From a checkpoint of a small mixture-of-experts model trained on Wikipedia.
Size: 14 layers, width 256, vocabulary 16384, 53.7M parameters.
Experts: 64 SwiGLU neurons an expert, 2 picks a token.
Below are experts of layer 2 (counted from 0) of a mixture-of-experts language model. Rows are named router (the router's row for the expert) and show model dimensions 64-127. Each number is 128 + 32 x the weight over its row's rms, rounded and kept within 0 to 255. Numbers have three digits each.
After each expert's rows: a language model's description of what the expert responds to. This comes from a sample of Wikipedia text that the model never trained on.

# expert 56
router:113191136083142155199127126139151127144054070086138082130083034158148068097098142094132085099149112144086101176181082165146102108141095140117155145093196130144109154144092145091121185107115148
What it handles: Ordinary nouns and adjectives after the or a, such as record, list, height, bold, dark, and word middles like ick, ays.

# expert 32
router:076139148078135147146110105162127139145084088094171094104071064163166098116118114140162104095152079075111093139168119130153150058138121127109185142077192151141147161211113157085184151122100173
What it handles: Inner pieces of foreign names and words, Thai script bytes, and plural s endings, such as rt in Artillery, ol in Napoli.

# expert 35
router:112153158098183184153112133123073113092096123092148077093134130129112097120086149085158046097134140102163141161128089122095146101164188156099162196135124158152178118140100122134128167168052138
What it handles: Year numbers and other digit tokens in dates, tables, birth lines and coordinates, such as 1958, 2014, 2022, 24.

# expert 9
router:079165143075142154144113102162120133153067096090171091103059072152146091111114108152128093079156078070097073123162108122152164049153130125120184140094188146145135154201126152092176155105106175
What it handles: Subject pronouns and possessives after a sentence break or "where" in biographies, such as he, his, she, its; also dashes in date ranges.

# expert 12
router:105178146155144131178090116057097101095103129120100064113124164147148146134085125075118082137100138136195120115079116118094112126167182126134130118134123132121135114165132091131143183161069097
What it handles: Numeric tokens inside stats tables and coordinates, usually after a pipe, such as 126, 26, 30, 8, 59.

# expert 29
router:104127130070166161120114131132128134153120096090168092121062036138174081109143093143120079093169088086093090132170158115144153048146128119104180138072166127134144179151118170094163173117095161
What it handles: Direction and region words in place and institution names, such as North, Southern, Eastern, Central, National, New, and have/has after plural subjects.

# expert 2
router:108165168086155164145115106159097083144084084088138084095079096132139072131139131154159120099113122080090057135149090121131154091135141131107165132101149138153121133162103129115166144108082177
What it handles: Ordinals, score or range pieces and award or event words in sports and results tables, such as 8th, –6, Award, Championships.

# expert 22
router:063142153072138161151106102166121132149079092089169079106075070160163099119121111145172092087149086072109084150179124119145166045132125124119182143084182147144147161210113153088169161119110160
What it handles: Final pieces of words and names such as -ers, -encer, -um, -ist, -son, e.g. Crusaders, fencer, referendum; also "as" in "as well".

# expert 14
router:066140149070133160147104108165126141158070097090165087102068063153158096117121111145149095090149077074113089130157117126149167045136130123123176143081169157141143159212119158086189165119114180
What it handles: Forms of be right after a subject in biographies and census prose, such as was, were, plus closing quotes after nicknames.